{"d_model": 192, "experts_per_token": 1, "d_shared_expert": 0, "normalize_top_k": false, "lr_router": 0.00138, "beta1": 0.95, "batch_tokens": [32768, 65536, 98304], "seq_len": 1024, "train_tokens": 562900000}
Below are experts of layer 4 (counted from 0) of a mixture-of-experts language model. Rows are named router (the router's row for the expert), gate (a neuron's input weights, with its number), up (a neuron's input weights, with its number) and show model dimensions 96-143. Each number is 128 + 24 x the weight over its row's rms, rounded and kept within 0 to 255.
After each expert's rows: "mostly gets" lists some tokens that are sent to it at least half of the time. This comes from a sample of Wikipedia text that the model never trained on.

# expert 11
router [114 146 166 118 176 121  85 119 108  91 162 112 158 177 131 110 145 125 165 110 151 111 104  95 110  86 139 108 134 117 162 109 103 127 109 111 140 141 128 165 136 195 145 190 117 139 136 119]
gate0 [ 83 124 129 151 144 149 114 132 126 132 120 129 149 119 100 122 139 109 162  86 148 124 113 119 144 117 137 105 125 105 126 117 131 101  66 122 133 155 137 144 107 101 195 105 130 125 199 143]
up0 [ 67 139 116  97 120 121 145 159 113 149 131  69 139 123 116 120 112 156 127 153 161 128 129 163 110 189 129 118 154 146 166 105 122 129 128 127 146  81 100 159 121 154 103 107  86 122 110 100]
gate1 [142 139 105 114  90 140  91 139 156 110 119 189 125 122 126 110 165 125 123 148 148 139 156  82 131 145 111  91 112  93 124 143 121 179 145 110 167 145  99 141 128 149 147 141 128 138 130 100]
up1 [153 136 172 157 133 148 124 170 105 100 200 161 128 132 121 103 124 113 146 142 167 141 140 128  83  98 133 125 140 124 147  80 184 155 148 148  99 136 201 112  83 126 140 122 134 109 173  89]
gate2 [116 127 110 117 159 172  88 135 128 157 119 157 124 145 130 144 143 107 147 123 160 130 145 121 151 111 161 117 157  95 129  91 144 131 141 164 115 119 160 141 136 177 110 108 140 175 139  92]
up2 [127 106 117 114 171 141 117 163  99 173 142 125 156 107 174  80 182 131 105 133 105 171 108 112 104 159 150 120 135 128 114 111 154 146 159 137 117 166 153 151 106 116 107 148 108 128 172 126]
gate3 [127  99  74 176 163 115 149 127 121 152 141  77 111 143 100 104 131  87 175 141 126 172 148 148 130 137 157 128 145 146 115 122 149 153 129 152 124 124  97 135 153 119 139 133 135 128  96 159]
up3 [ 75 106 109 111 115 127 166 147 114 136  98 110 111 143 122 118 155 129 117  81 121  95 121 146 123 125 138 149 145 122 108 107  54 141 117 111  90 167 109 133 150 143 130 144 147 164 122 113]
gate4 [142 171 159 124 154 126 107 122 111 141 133 108 152 133  89  95  92  95 153 121  91 101 140 104  89 176  99  84  93 140 139 125 101 117 128 152 149 116  95 124  98 154 144 115 167 138 133 120]
up4 [100 108 130 144 144 143 125  92 173 118 142  71 137 116 117 109 127 129 115 117 124 142  89 127 132 149 109 100 137  68 138  91 164 118 136 126 133 121 115 122 125 151 112 121 169 113 142 143]
gate5 [ 98 130 121  83 141  81 148 119 146 129 106 109 111 132 144 160 147 167 140  83 144 143 127 138 156 105 116 103 144 127 122  89 177 126 134 138 158 185 147 101 124 124 134 133 103 176 122 152]
up5 [160 125 104 117 115 142 132 119 116 100 137 134 131 112  61 130 117 123 138 103 149 123 104 130  98 114 105 110  97 167 128 107 129 128 132 157 158 120 125 102 149 173  96 139 141  95  97 124]
gate6 [118 118 112 130 115 128 137 175 170 171 128 109 125  76 116 109 146 144 111 111 137 108 155 165 159 127 127  90 147 101 155 149 162 166 101 113  99 128 119 130 199 109  97  74 149 107  92 122]
up6 [154 113 132 116 146 127 125  98 180 111 180 139  69 127 109 160 125 133 120 136 177 145 120 125 138 152 142 127 135 104 131 126 141 131 109 100 134 149 120 122 147 141 171 148 139 106 100  90]
gate7 [ 87 111  87 153 142 137 135 141 163 101 157 147 159 130 100 141 132 162 130 154 180 173 119 144 118 111 109 110 127 151 111 149 153 129 145 132  97 134 152 128 110 123 104 167 135 111  77 132]
up7 [178  68 113 102 139 115  81 116 148 151 120 172 113 107  84 120 144 123 116 143 157 123 108 136 111  95 109 141 115 122 154 127 119 103 120 145 131 112 189 100 165 121 143  96  96  96  92 128]
gate8 [146 132  89 161 170 118  98 122 106 120 129 123 115 132 102 116 113 163 133  97 137 141 159 137  83 134 126 145 135 125 140 154  88 137 107 143 193 112 139 112 112 123 126 122 126  94 127 114]
up8 [122 111 119 168 159 143  89 119  98 141 126 141 132 137 161 107 147 168 144 133 137 166 151 126  85 134  87 160 148  92 198 142 128 154 140 144 141 134 125 112 112  80 112  99 132 128 112 152]
gate9 [ 97  90  98 152 108 143 139 144 124 148 103 125 124 118 179 107 155 112  96 143  91 130  91  65 130 143 135  90 112 125  98 148 128 119 135 117 129 111 134 167 126 125 131 124  77  98 147 104]
up9 [147 106 100 147 155  76 118 109 138 107 124 140 149 143  98  99 169 136  99 117 151 128 120 104 114 161 121 128 157 149 141 187 160 134 143 131 102  95  94 146 132 152  99 172 122 133 154 167]
gate10 [136 149  97 111 135 165 104 141 114 114 137 122  97 115 100 135 130 114 110 131 137 129 115 152 143 127 103 158 131 111 130 147 162 152 131 131 160 102 154 181 185 107 137  91 124 120 140 134]
up10 [141 161 136 130  81 156  99 123  81 103 112 144 148 108 142  89 126 112 119 126 146  99 104 145 157 121 105 166 133 131 152 143 126 149 165 132 150 111 116 147 105 123 149 115 130 157 146  92]
mostly gets: ",\"", "\",", " ,", "),", ");"

# expert 13
router [144 139 169  95 138 114  84 132  87 136 125  82 147 138 147  85 121 109 166  97 147 124 106 111 113 112 145  95 128 112 142 117 102 191 111 129 112 139 141 129 110 159 110 145 106 119  93 133]
gate0 [134 143  80 124 138 194 131 131 127 182  95 118 118 135 111 122  99 160 130  91 149 135 108 116 159 136 117 108 109 163 135  99 152 114 101 125 141 135 139 139 156 134 127 177 165 112  95 112]
up0 [135 163 114 151 144 148  95 137 188 155 142 130  78 134  91  65 128  99  85 127 127 132 160 128 126 136 117 122 109 150 104 155 122 111 105 125 161 159 115 166 122 182 118 149 153 149 143 140]
gate1 [150 126 118 110 127 121 114 102 100 148 150 144 145 162 157 164 126 113 142 170 106 102  89 134 141 110 131 119 128 130  91 129 132 104 151 142 126 110 148 124 130 128 159 114 154  92 119 109]
up1 [ 87 160 141 120 122  98 118 112  99 131 123 150 113  96 121 106 146  74 146 151 148  89  95 133 134 110 135 156 182 108  97  89 144  70 123 166 138 124 126 129 140 115 150 129 126 122 141  78]
gate2 [126 157 102  65 142 110 116 107 145 109 158 126 127 139 148 168  75 127 163 136 134 101 117 139 129 131 137 127 165 124 106  97 110 103 121 127 122 134 156 147 185 111 126 151 128 142 190 128]
up2 [110 122 144 134 121 104 127 100 132 108 126  96 141  91 127 112 125 114 141 103 140 150 137 196 124 137  77 132 161 136  96 130 127 128 112 109  77 128 132 117 142  92 147 143 129 141 170 134]
gate3 [108 161 126 140 108 133 141  99  82 155 142 119 163 110 117  86  83 134 119  98 108 134 148 158 111 147 120 147 104 153 113 108  92  98 158 156 123 108 113 140 113 109 173 117 121 107 150 114]
up3 [134  93 173 111 117 110 111 176 139 118 106 120 136 130 127 135 113 156 107 127  84 121 148 102 116  99 158  87 145 145 182  98 117 121  90 138 162 162  89 130 127 111 150 156 127 124 172 106]
gate4 [120 118 135 151 154 115 134 135 163 141 133 114 125 108 110 134 115 138 167 156 149 117 132 127 124 135 155  79  96  95 154 101 129 135 130 122 140 140 152 144 142 105 149 162 139 136 104 111]
up4 [114 126 112  77 135 131 152 143  97  97  82 139 113 157 163 109 150 133 104 147 146 155 142 130 130  88 116 137 170 108 144  99 136 143 152 146  90 101 165 135 126 125 117 142 129 136 101 150]
gate5 [126 101 163 142 142 137 133 115 106 108 134 144 106 132 114 152 128 142 153  90  99 162 170  93 169 134 147 129 130 119 168 180 101 108 138  68 105 129 117 107  89 137 113 186 145 159 132 128]
up5 [107  95 162 121 165  83 124 129 154 124 147 156  97 147 140 138 134 127 138 103  99 174 132 111 147 140  76 161  83 101 114 176 166 133  96 119 105 168 147 119 155 128 125 124 130  98 130 135]
gate6 [161 128 184 119 170 124 128 127 115 129 160 136 117 153 100 136 138 131 108 144 129 158 160 118 106 146 131 107 138 100  97  98 100  71 136 105 116 164 127 146 143 126 143 112 105 114 166 120]
up6 [140 131 163 109 110 101 106  36 159 142 147 137 191 122 131 114 126 129 140 134 162 112 153 128 142 127 130 118 111 148 162 118 106 127 115  98  87 184 161 103 106 171 162 163 125 125 145 168]
gate7 [ 88  84 158 123 108 107 122 159 129 162 141 139 173 109 134 112 150 152 140 136 126 136 121 138 139 138 154 110 101 152 102 110 145 129  93 151 153 115 168 153 151  97 105 131  98 122 144 136]
up7 [ 94 115 147 129 163  97 135 144 117 134 110 161 138 122 138 148 157 112 168 139 156 106 120 120 122 114 155  95 110 126 140 156 106 119 120 100 144  95 153 109 179 179 110 130 149 127 114 135]
gate8 [129 123 177  89 130 106 143 142 151 143 133 151 164  80 132 147  96 135 103 155 109  96 118 100 146 141 177 124 135 103 138 112 118 129 115 131 124 142 171 113  95 151 168  57 101 107 156 142]
up8 [125 132 146 152 130 144 101 119  95  95 136 160 154  88 127 157 167 164 149 131 156 113 145 139 116  92 174 136 130 124 122 108 137 112  95 143 144 174 133 168 114 103 122 151 115  89 132 147]
gate9 [130 123 156 200 126 141 116 140 136 105 134 181 150 133 122 143 115 100 139 131 123 141 123 143 138 144 109  96 166 110 109 138 128 101 142 116 145 137 134 128 121 108 147 157 147 105 155 150]
up9 [119 151 164 117 109 103 118 100 103 153  91 127 101 132 147  73 176 128 132 165 125 100  85 149 153 170 140  97 124  84 114 115 133 114 143 158 147 127 125 127 143  89 136 143 165 119 153  99]
gate10 [114 132 131 187 150  88 136 110 131  95  93 115 133 124 184 114 195 127 152 100 131 155 153  93 116 157 122 143 173 103 169 139 132 125 140 123 140 102 135 154 141 146 111 115 118 134 105 117]
up10 [181 149 130 113 193 101 121 151 160 121 141 105 153 157 129 134 194 134 147 156 133 157 134 134 129  93 109 134 150 131 131 158 145 124 138 121 155 125 154 134 150 146 137 150 128 138 131 133]
mostly gets: " U", " /", " –", " -", " –;", " ·"

# expert 22
router [141 155 203 121 118 127 138  96 115 142 118 114 166 145 140  86 143 114 159  90 131  70 116 101 168  91 129 108 161 138 158 123 148 165  79 140  97 144 131 127 146 136 119 121 168 113 149 121]
gate0 [ 98 125 125 138 101 104 101 166 113 143 109 112 143 137  97  79 105 156  96  58 152 105 128 152 106  87 147 123 121 143 106 173 139 149 165 119 121 144 104 159 139 125 102 119 152 110 105 132]
up0 [121 154 138 111 125 112 115 129 115 140 144 111 136 148 164  55  95 115 126  90 101 138 108 143 107 131 154 107 103 109 107 153 167 121 116 130 102 157 155 111 105  87 147 107 107 143 177  83]
gate1 [131 167 175 126 108 146  92 140 124 144 177 107 120 135 130 116 156 104 167 122 160  68 105 135 131 154 126 130  93 107 147 112 209 137 163 155 155 130  74  91 135 119  86  97 120 126 106 123]
up1 [ 96  95 133 147 112 171 152 149 144 100 159 135 122 159 140 146 159  99 151 144 126 116 129 116 175 104 127  82 124 127 114 176 127 141 122 146 137 123 142 135 150 155 133 156 117  89 156 115]
gate2 [ 97 118 155 115  96  88 160  86 116 119 123 150  99 119 103 132 121 107 141 109 212 143 149 131 119  91  43 156 127  85 139 139 122 146 134  97 146 146 138 136 138 147 117  89 125 163  82 113]
up2 [113 116 119 115 122 129 143 118 154  90 121 110 136 158  99 120 102 125 121  97 142  76 122 116 173 120 103 125 174 115 204 143 107 121 148 118 151  90 123 105 167 149 162 148 130 120  84  96]
gate3 [127 167 127 170 151 143 171 156 152 106 149 135 117 140 131 139 171 111 103  73 158 102 126 108 122 163 121 131 176 100 115 142 132 125 142  88 150 150 122 151 150 138 145 134 145 125 138  79]
up3 [109 114 118 158 126 129 151 131 150 183 122 156 146 119 133 159 147  96 118 162  99 135 155 132 115 154 142 101 179 160 166 103 128 139 117 132 103 116 122 107 123 120 122 127 131 145 116 109]
gate4 [160 127 102 114 140 129 124 103 114 150 104  91 116  77 102 132  84 162 141 129 120 114 134 123 143 115  99 160 128  94 106 128 143 106 120 121  92 126  93 120 138 148 118 123 119 117 108 140]
up4 [122 128 121  75 160 122 119  99 143 118 139  98 161  92 145 127 144  88 162 122 139 166 168 113 154 122 159 113 148 134 165 127 116 131 155  90 108 120 141 120 129 145 107 116 184 136 134 139]
gate5 [157 174 132 137 134 109  93  86 128 141  97 149 127 115 153 148 146 139 156 133 129 132 132 117 135  98 151  98 120 118 158 117 125 128 112 121 146 149 128 118 120 119  87 129 138 165 161 127]
up5 [140 122 174 102 128 105 103 138 133 124 144 139 150 154 154 117 104 153 152 122 111 125 196 104 122 130 140 106 185 136 137 141 102 174 100  84 139 176 139  78 134 134 132 128 152 145 117  99]
gate6 [163 111 119  97 128 136 160 100  94 119 147 126 159 115 135 158 111 142 131 114 138 111 138  55  94 134 139 120 117 117  56 107 153 114  95 137 123 146 142 115 146 149 130 120 132 121 139  61]
up6 [120 116 111  69 131 114 155 114 164 107 118 141 181 123 134 112 136 126 109 128 147 144 120  80 142 143 118 153 123 173 131  99 118 113 113 130 114 140 163  79 132 124 132  87 126 142 134 147]
gate7 [103 181 131  96 133 103 141 104 146 181 112 102 127 101 154 142  94 129 116 141 123 171 118 122 144 131 111 166 144 146 135 123 107 144 145 118 155 157 122 110 117 158 128 167 117 117 102 128]
up7 [187 129 152 145 155 113 125  89 162  70 124 137 119 131 165 148  93 125 125 127 121  84  91 122 123 140 107  94 119 114 132 130 119 108 138 129 133 136  78 148  84 108 132 116 118 124 147 146]
gate8 [148 109 158 133 131  97 160 132 126 182 127  92 123 176 100 139 126 117 125 115 133 131  95 104 120  79 149 127 154 154 117 128 108 151 121 152 187 128 132 145 126 142 125 121 195 171 112 148]
up8 [ 94 187 142  92 141 103 149 141  76 126 170 113 156 173 108 115 145 122 129  99 167 133 152 128 159 106 120 151 143 148 155 139 131 143  63 137 133 116 127 122 128 161  85 125 100 101 121 119]
gate9 [183 155 118 103 121 155 131 118 135 102 168 149 101 143 134 158 138 165 103  90 110 121 187 189 127 138 107 122 108 170 140 113 129 121 126 144 128 145 139 141 116 144 155 112 152 195  99 137]
up9 [139 133  91 144  88 133 135  86 135 129 154 107  92 113 132 155 124 135 122 125 113 108 120 141 155 113 129 118 140 160 144  84 120 126 163 171 151 125 147 115 165 146 142 146 159 132 126 103]
gate10 [137 124 124 141  85 128 141 149 141 102 108 131 134 155 117 119 132 110 165  96 122 120 131 162 106 113 111 142 120  92 126  89 115 121 137 105  95 103 138 111 159 111 138 142 131  77 174 130]
up10 [123 104 125 170 137 135 136 142 127 152 137 130  83 125 132 140 118 175 176 135 130 129 107 110 104 144 148 140 136 101 153  85 125 104 132 117 143  99 134 137  95 174 121 111 136  77 137 102]
mostly gets: "bor", "burgh", "bour", "acher", "mann", "ten"

# expert 55
router [142 181 154 120 155 131 101 117 151 156 146 124 135 157 104  86 109  61 133 131 110  99 148 126 136  98 151 130 106 101 151 118 163 149  94  99 109 150 125 139 114 164 135 137 115 104 102 116]
gate0 [123 109 146 134 105 134 117 129 133 129 147 106 102 117 112 118 100 132 152 110 113 146 137  99 113 151 150 149 146 110 136 117 123 144 114 121 147 150 125 108 168 143 136 129  49 122 180 131]
up0 [126 128 132 129  98 158 143 145 162 167 122  81 107 139 109 102 100 167 139 115 137 141 128  89  97 125 126 120 111 129 138 167  93 124  85 123 171 142  96 133 163  96 121 122 110 147 161 162]
gate1 [115 115 135 132 128 130 138 136 132  96 154 125 129 108 168 103 127 139 152 166 133 175 149 112 113 122 126 118 119 150 145 120 123 135 129 186 134 164 115  94 193 103 189 111 134 178 150 117]
up1 [135 154 106 122 125  76 108 128 138 183 148 153 126 148 144 113 110 118 144 138 144 107 112 144 156 154 155 133 130 180 161 116 117 155 110  97 165 161 146 107 148 151 134 147 128 150 106 140]
gate2 [111 131  99 118 157  96 110 116 108 146  97 151 141  88  90 111 154 142 126  93 132 121 115  94 171 124 132 126 136 107 144 116 161 117  87 168 115 145 138 127 155 180 132 125 186 124 103 142]
up2 [122 152 151 149 104  89 133  89  79 144 124 108 115 112  96 141 158 141 134 146 100 131 129 110 161 129 139  98 151 123 108 118 148 120 152 138 139 131 143 109 153 168 104 132 189 149 117 130]
gate3 [162  77 106 167 141 118 124 113 152 118 152 141 110 129 163 113 152 152 169 152  71 125 132 129 115 100 127 112 119 137 127 133 133 129 133 180 119 103 123 112 117 130 133 135 126  95 103 129]
up3 [155 129 127 143 111 160 104 109 125 158 106 129 160 108 125 118 181 146 122 142 131 143  85 171 145 131 140 172 133  95 150  87  97 168 138 148 129 123 140 127  75 146 148 141 110 115 122  85]
gate4 [168  97 121 119 139 141 119 102  93 133 102 100  98 144 132  99 117 138 146 124 133 150 123 103 100 127 117 114 123 121 117 106 124 115 113 164  83  91 125 109 185 150 106 124 134 173 110 108]
up4 [127  99 135 124 143 149 137 103 138 121 121 116 148 118  94 122 108 120 113 119 165 115 128  94  87 133 131 125 126 143 159 102 116 107 130 161  88  98 127 112 149 113 126  95 106 176 125 166]
gate5 [138  85 117 127 137  86 100 123 122 125 117 154 136 160 101 128 149 135 132 143 146 112 164 116  95 144 133 104 156 166 105 114 124 145 126 116 127 103 112 100 101 143 143 159 144 126 152 150]
up5 [157 126  90  84 119  74 121 103 108 142 131 136  99 119  89 111 118  94 178 203 114 105 158  87  96 108 134 150 135 129 139  91 131 159 107 100 120 143  77 130  70 110 108 138  99  95 128 123]
gate6 [137 114 120 155 162 151 128 108 107 136  99  91 142 100 118 123 109 113 210 107 130  92 159 140 153 116 117 156 108 123 142 134 131 143 145 102  94 155 127  84 142 113 117  84 110 179 113  98]
up6 [145 134 136 110 123 128 115 138 128 144 112 189 154 122 150 158  97 116 146 110 164 116 105  94 122 137 137  66 111 141 102  84 129 120 133 124 115  96 103  96 131 158 122 130  98 133 111 106]
gate7 [106 156 141 135 159 144 145 110 120 128 163 146 119 113 145 124 153  96 149 126  68 104 105 144 150  70 124 128  92 102 125 162 135 151 109 138 115 138 151  92 137 143 170 113 140 127 124 138]
up7 [120 155 121 170 124 112 134 112 135 100 144 141 142  79 129 101 151 182 161  99 140  98 157 149 102 128 139 136 139 142 122  84  93 140 116  92  94 112 158 133 143 147 153  90 144 188  93  93]
gate8 [152 138 112 131 138  99 146 142 153 119 122 120 111 143 154 125 167 110 111 137 160 137 137 126 165  89 146 107  88 145 138 135 128 115 145  98 148 124 166 105 111 140  95  98 148 139 119 176]
up8 [ 98 143 151 154 112 119 106 138 126 138 150 142 143 142  74 111 136 107 144 122 119 130  99  69 140 132 103 120 146 155 116 157 114 140 119 123 133 149 197 112 164 135 124 141 129 150 161 111]
gate9 [126 116 155 115 101 156 144 128 158 157 138 130  99 119 169 115 148 103 133 154 129 148 151  97 135  96 127 158 141 182 128 139 165 165 129 143 158 145 121 118 172 139 140 119 119 130 118  97]
up9 [126  99  88 115 131 130  74 107 135 157 183 136  99 163 145 118 143 134 121 104 156 152 144  98 104 173 123 106  94  77 138 127  87 139 121 138 106 140 105 158 111 142  91 109 120 125 155 112]
gate10 [119 111 174 124 132 107 119 116 122 121  93 111 141 108 155 157 134 116 120 127 112 107 132 131 109 114 150 106 114 126 139 174  90 124 127 111 141  84  91 103 175 103 143 153 158  80 123 132]
up10 [117 151  90 141 107 127 121 141 126 133 184 140 132 140 101 127 137 108 124 162 113 134 141 117 139  91 111 130 115  92 149 126 141 158 102 135 116 150 133 127 113 136  95 101 118 150 100 169]
mostly gets: " National", " national", " private", " local", " special", " common"

# expert 53
router [115 136 144 157 151 142 125  84 117 123 158 134 163 148  93  93 110  83 154  74 115 146 155  96 125 127 128 125 126  82 142 159 123 136  91 123  97 180 165 127 126 165 137 144 102  91 109 121]
gate0 [102  96 134 147 111 113 101 148 177 154 140 132 151 149 126 114 154 145 129 165 131 103 138 107 144 149 141 176  95 128 126 158 148 202 115  80 113  98 178 148  88 120  91 101  88 107 101 143]
up0 [158 145 140 157 124 132 149 146 130 135 133 158 153 167 161 115 123 153 120 111 174 152 150 148 122 123 113 167 133 142 160 163 183 149 183 123  73 162 159  75 110 131 114  88 163 136 117 129]
gate1 [ 96  96 128 109 121 140 140 115 134 167 104 132 106 145 131 113  98 163 102  90 104 104 142  69 129 167 137 142 120 125 127 129 142 123 128 129 118 168 159 142 151 149 132 163 101 133 107 137]
up1 [140 143 141 155  96 122 131 138 108 111 148  91 104 125 141 110 126 124 147 119 117 165 150 122 152 153 149  79 108  86 135 134  80 150  90 142 147 133 152  52 146  98 129 170 139 131 167  99]
gate2 [104 129 139 146 102 116 128 153 114 145 154 170 106 186 134  99 152  94 148 111 141 119  90 140 165  89 108 143 130 148 139 110  58 132 122 111 119 126 156 114 137 104 132 124 110 149 139 178]
up2 [170 138 145 130 113 138 115  84 134  88 131  98 165 186 171 154 144 164 136 158 131  93 144  85 125 140  94 156  86 118 147 127 106 121 153  76 126  97 141  73 133 116 127 120 107 145 167 112]
gate3 [147 161 116 140 156 137 184 122 111 110 113 159 142 117 103 117 115 147 108 102 144 151 165  97 137 142 120 104 121 125  98 104 145 127  87 154 105 131 157 120 118 146 130 117 184 103 111 132]
up3 [159 160 124 142 123  94 140 143 141  90 109 136 117 115 118 117  84 135  79 123 161 104 137  93 171 102 146 150 155 115 195 143 145 118  88 154 126  90 137 119 150 180 135 128 159 161 130 124]
gate4 [107 124 104 100 131 147 125 125 136 149 112  88 127 159 117 154 112 115  95 138 119 154  99 156 137 111 111 155 178 141  72 121 130 117 137 144 126 118 143 137  94 119 176 122  77 118  76 153]
up4 [111 126 138 148 141 148 120 112 167 131  91 122 142 168  70 128 137 131 127 121 153 134 119 120 189  99 157 143 132 122 142 115 108 155 132 133 124 164 153 131  93 133 126 116 126 126  90 120]
gate5 [121 124 138 104 144 146 150 104 123 129 129 124 100 118  83 118  73 149 121 165 131 147 174 129 126 168 138 125 131 131 151 143 102 128 100 111 116 120 141 143 125 141 127 159 171  96 101 102]
up5 [135 123 138 170 161 139 122 115 150 148 128 107 126 127 112 101 101 155 132 126 164 127 161 142 102  93  98  98 119  99 109 100 153 104 163 121 137 157 136 129 127 156 132 148  99 121 140 132]
gate6 [143  94 127 108 185 100 132 167  97 116  93 151 128 125 119 141 101 158 141 146  85 143 120  95 150 162 119 126 124 107  96 125 120  96 110 129 162 166 122 101 102 158 176 170 138 115 125 151]
up6 [114 110 110 114 139  97 150 100 127 135 157 109 125 139 113 132 112 136 127 144 153 136 136 156 113 129 121 130 151 118 121 146 101  90 126 126 132 198 125 159  80 164 129 154 114  92 154 145]
gate7 [108 133 185 131 116 147  74 138 112 117 143 168 174  87 108 117 108 105 120 143 160 147 128 144 151 147  97  81 159 143 117 116 146 163 125 154 138 114 152 156 155  97 137 165 115 172  96 123]
up7 [129 119 120 122 136 144 162  81 128 148 143 138 157 125 119 136 115 126 136 121 113 121  95 135 154 144 119 112 165 115 126 140 129 149  73 105 145 120 121  94 114 168 157 115 116 167 138 139]
gate8 [135 166  98  85 175 136 120 136 142 123 143 145 113 121 137 159 150  99 141 150 146 133 146 145 151 128 133 141 120 145  83 106 152 132 127 115  88 137 152 126 201 112 119 132 129 112 161 116]
up8 [122 140 135 116 157 144 147  97 158 129 159 110 114 122 124 116 112 128 127 138 164 125 106 144 158 114 145 170 100 114 111 133 183 182 141 138 123 137 139 105 144 138 120 104 129 111 140 126]
gate9 [119 156 122 128 127 158 126  72 144 118 156 124 151 119 122 139 103 107 145 117 151 136 156 115 159 135 155 132 106  96  95 120 169 106 139  97 117 123  98 131 121 143 119 160 103  70 110 118]
up9 [123 127 143 145 123 147  99 117 129  85 157 153 116 185 108 131 169 141 139 118 111 106 162 147 121 130 124  75 144 150 156 141 118 139 128  94 167 159 136 127 104 132 138 140 185 134 105 126]
gate10 [141 131 154 152 125 144 175 131  98  96 135 149 117 145 115 146  89 132 161 156 136 121 118 133 117 158 197 127 118 129 122 112 135 110 156 155 129 138  93 134 172 104  96 112 130 100 164 100]
up10 [100 140 118 101 160 140 119 151 145 129 132 105 130 177 141 118 134 133 140 149 115 162 130 166 134 103 100 114 134 152 154 129 154 141 127 144 128 121 140 132 177 110 142 145 149 138 111 120]
mostly gets: "ía", "ón", "cel", "NG", "arth", "abeth"

# expert 0
router [119 138 136 168 132 159 105 101 165 122 134 116 137 168 115 126 148  70 149 121  97 117 141 117  93 109 138 143 102 139 181 130 142 151 132  81  94 139 131 145 114 165 147 167 104 137  89 122]
gate0 [135 132  95 125 138 157  97 130 133  97 156 135 160 128 114 125 149  94 162 117 129 120 153 142 136 120 154 111 130 152 124  95 142 109  91 123 124  87 160 145 159 133 144 155 123 122  99 108]
up0 [ 96  84 121 124 158 176 136  85  98  87 180 108 122 112 142  91 164 108  90  91 131  96 144 130 127 124  77 125 115 155 161 112 127 148 136 126 171 112 122 109 101 142 180 150 135 115  88 122]
gate1 [100 115 139 117 127 139 118 109 123 138 119 150 164 127 111 137 109  98 124 104 111 121 161 159 112 144 147 100 156 142  96 222 132 157 116 127 152 128 115 115 167 122 153 112  91 118 164 144]
up1 [142 133 126 105 131 157 106 132 128  69 129 128 112 105 145 132 126 149 147 136 103 123 170 192 117 110 124 101 148 134 127 125 128 148  86 116 100 141 138  90 181 135 111  91 107 128 153 134]
gate2 [163  87  99 144 125 101 163 125 148 125 121 110 104 157 109 145 120 126 122 102  67 128 143 118 103  91 129  74 111  88 164 149 104 121 131  92 146 152 153 117 158 163 136 128 126 134 123  87]
up2 [124 126 119 117 179 125 132 122 156 153 127 119 148 144 149 114 158 129 128 119 146 109 147 118  84  99 142 120 100 120 138 149 108 136 116 136 138 161 136 141 119 153 156 138 150 111  94 122]
gate3 [141 122 109 139 143 118 162 103 160 111 162 125 103 140 106 117 146 155 103  95 131  84 125 151 106 133 143 115 122 155 128 128 171 106 136 136 135 109 115 137  95 146 102 135 115 145 190 129]
up3 [ 98 132 110 123 153 139 142 102 125  87 147  91 125 184 107 120 118 150 115 102 167 110 149  99 152 115 117  97 128 140 163 129 157 118 150 119 139 115 126 159 137 103 147 147 129 138 179  94]
gate4 [111 139 127  95 116 165 142 133 130 134 177 105 141 156 144  95  98 112 163 128 120 129 152 150 156 128 158 127 127 148 107 123 116 128 109 123  92 113 179 152 111 161 137 143 115 105 136 130]
up4 [112 126 157 134 129 130 148 112 132 139 106 136 130 149 106 117 109 116 135 127  99 117  95 129 145 107 122 121 147 127 124 113 113 132 118 155 123  90 159 103 117 129  95 153 131 105 104 134]
gate5 [123 143 121 121 116 143 126 146 117 152 222 119 126 184 121 144 132 103 117 128 135  96 121 105 176 136 124 139 121 105 111 150 128 135 143 144 143 145 133 111 120 104 150 120 119 116 147 167]
up5 [109 131 156 150 159 141  98  93 119  85 126 110 143 149 117 104 146 166 133 112 120 140 111 123 130 155 126 162 107 126 125 107 140 148 126 113 186 147 152 151 124 104 101 107 100 163 102 114]
gate6 [ 79 130 120 109 113 178 160 153 134 141 118 147 135 136 143 141 126  96 169 154 157 146 134 141 116 162  86 126 115 141 163 120 148 118  84 115 126 153  98 112 111 131 153  82 146 165 151 170]
up6 [133 146 106  85 152 160 155 162 136 111 160 132 122 162  69 144 109 107 157 147 144 121 163 149 125  93 114 151  76 130 161 145  91 115 126  95 136 174 150 122 140 138 169 146 113 138 146 165]
gate7 [138 122 139 160 126 133 104 140 115  84 125 145 114 118 112 117 120 137 140 129  71 136 142 149 142 105 108  98 121  89 146 123  96 151 122 118 125 116 136 161 165 137 123  81 143 149 135 129]
up7 [112 112 143 160 151 175 120 116 114 133 112  86 133 137 137 117 144 154 100 140 118 133 147 176 113 108 127 137 140  93 182 130 167 165 147 132 155 113  99 152  90 149 135 109 164 103 146 120]
gate8 [143 132 127 154 101 126 158 139  99 110 111 124 142 101 128 137 123 120 127 142 114 165 102 106  89 108 130 123 161 169  98 118 141 120 103 142 142 169 122 128  86 131 110 163 114 171 124 140]
up8 [118 158 141 126  88 160 145 133 115 132 149 121 125 105 150 142 120 117 175 107 111 115 136 111 116  90 139 119 170 152 107 168 148 144 125  80 156 187  65 116 106 120 135 132 122 154  99 152]
gate9 [124 142 104 144 135 156 149 135 146 119 145 107 162 129 129 131 110  99 138 111  99 128 152 129 104 146 141 118 124 123 150 137 102 118 148 113 169 108 105 146 149 131 135 108 145 134 151 155]
up9 [147 147 153 142 139 150 102  60 193 161 131 152 109 131 104 100  74 164 147 147  99 121 113 148 125 152 122 165 139 134 125 148 114 178 150 123 166 143  91 107 114 114 157 126 140 132 105 144]
gate10 [156 120 127 144 102 114 133  96 154 116 112 103 128 112 113 185 134 136 187 128  80 117  86 165 148  85 131  91 116 126 105  91 181 136 118  89 121 129 123 104 144 155 124  99 112 155 117 112]
up10 [163 101 116 121 131 157 148 112 111 136 110 157 151 145 148 151 130 157 146  98 117  80 111 111 116  96 118 113 122 182  94 117 128 142 140 121 133 161 135 135 141 140 104 123  95 121 153 147]
mostly gets: " b", "00", " Bern", " B", " bar", " silver"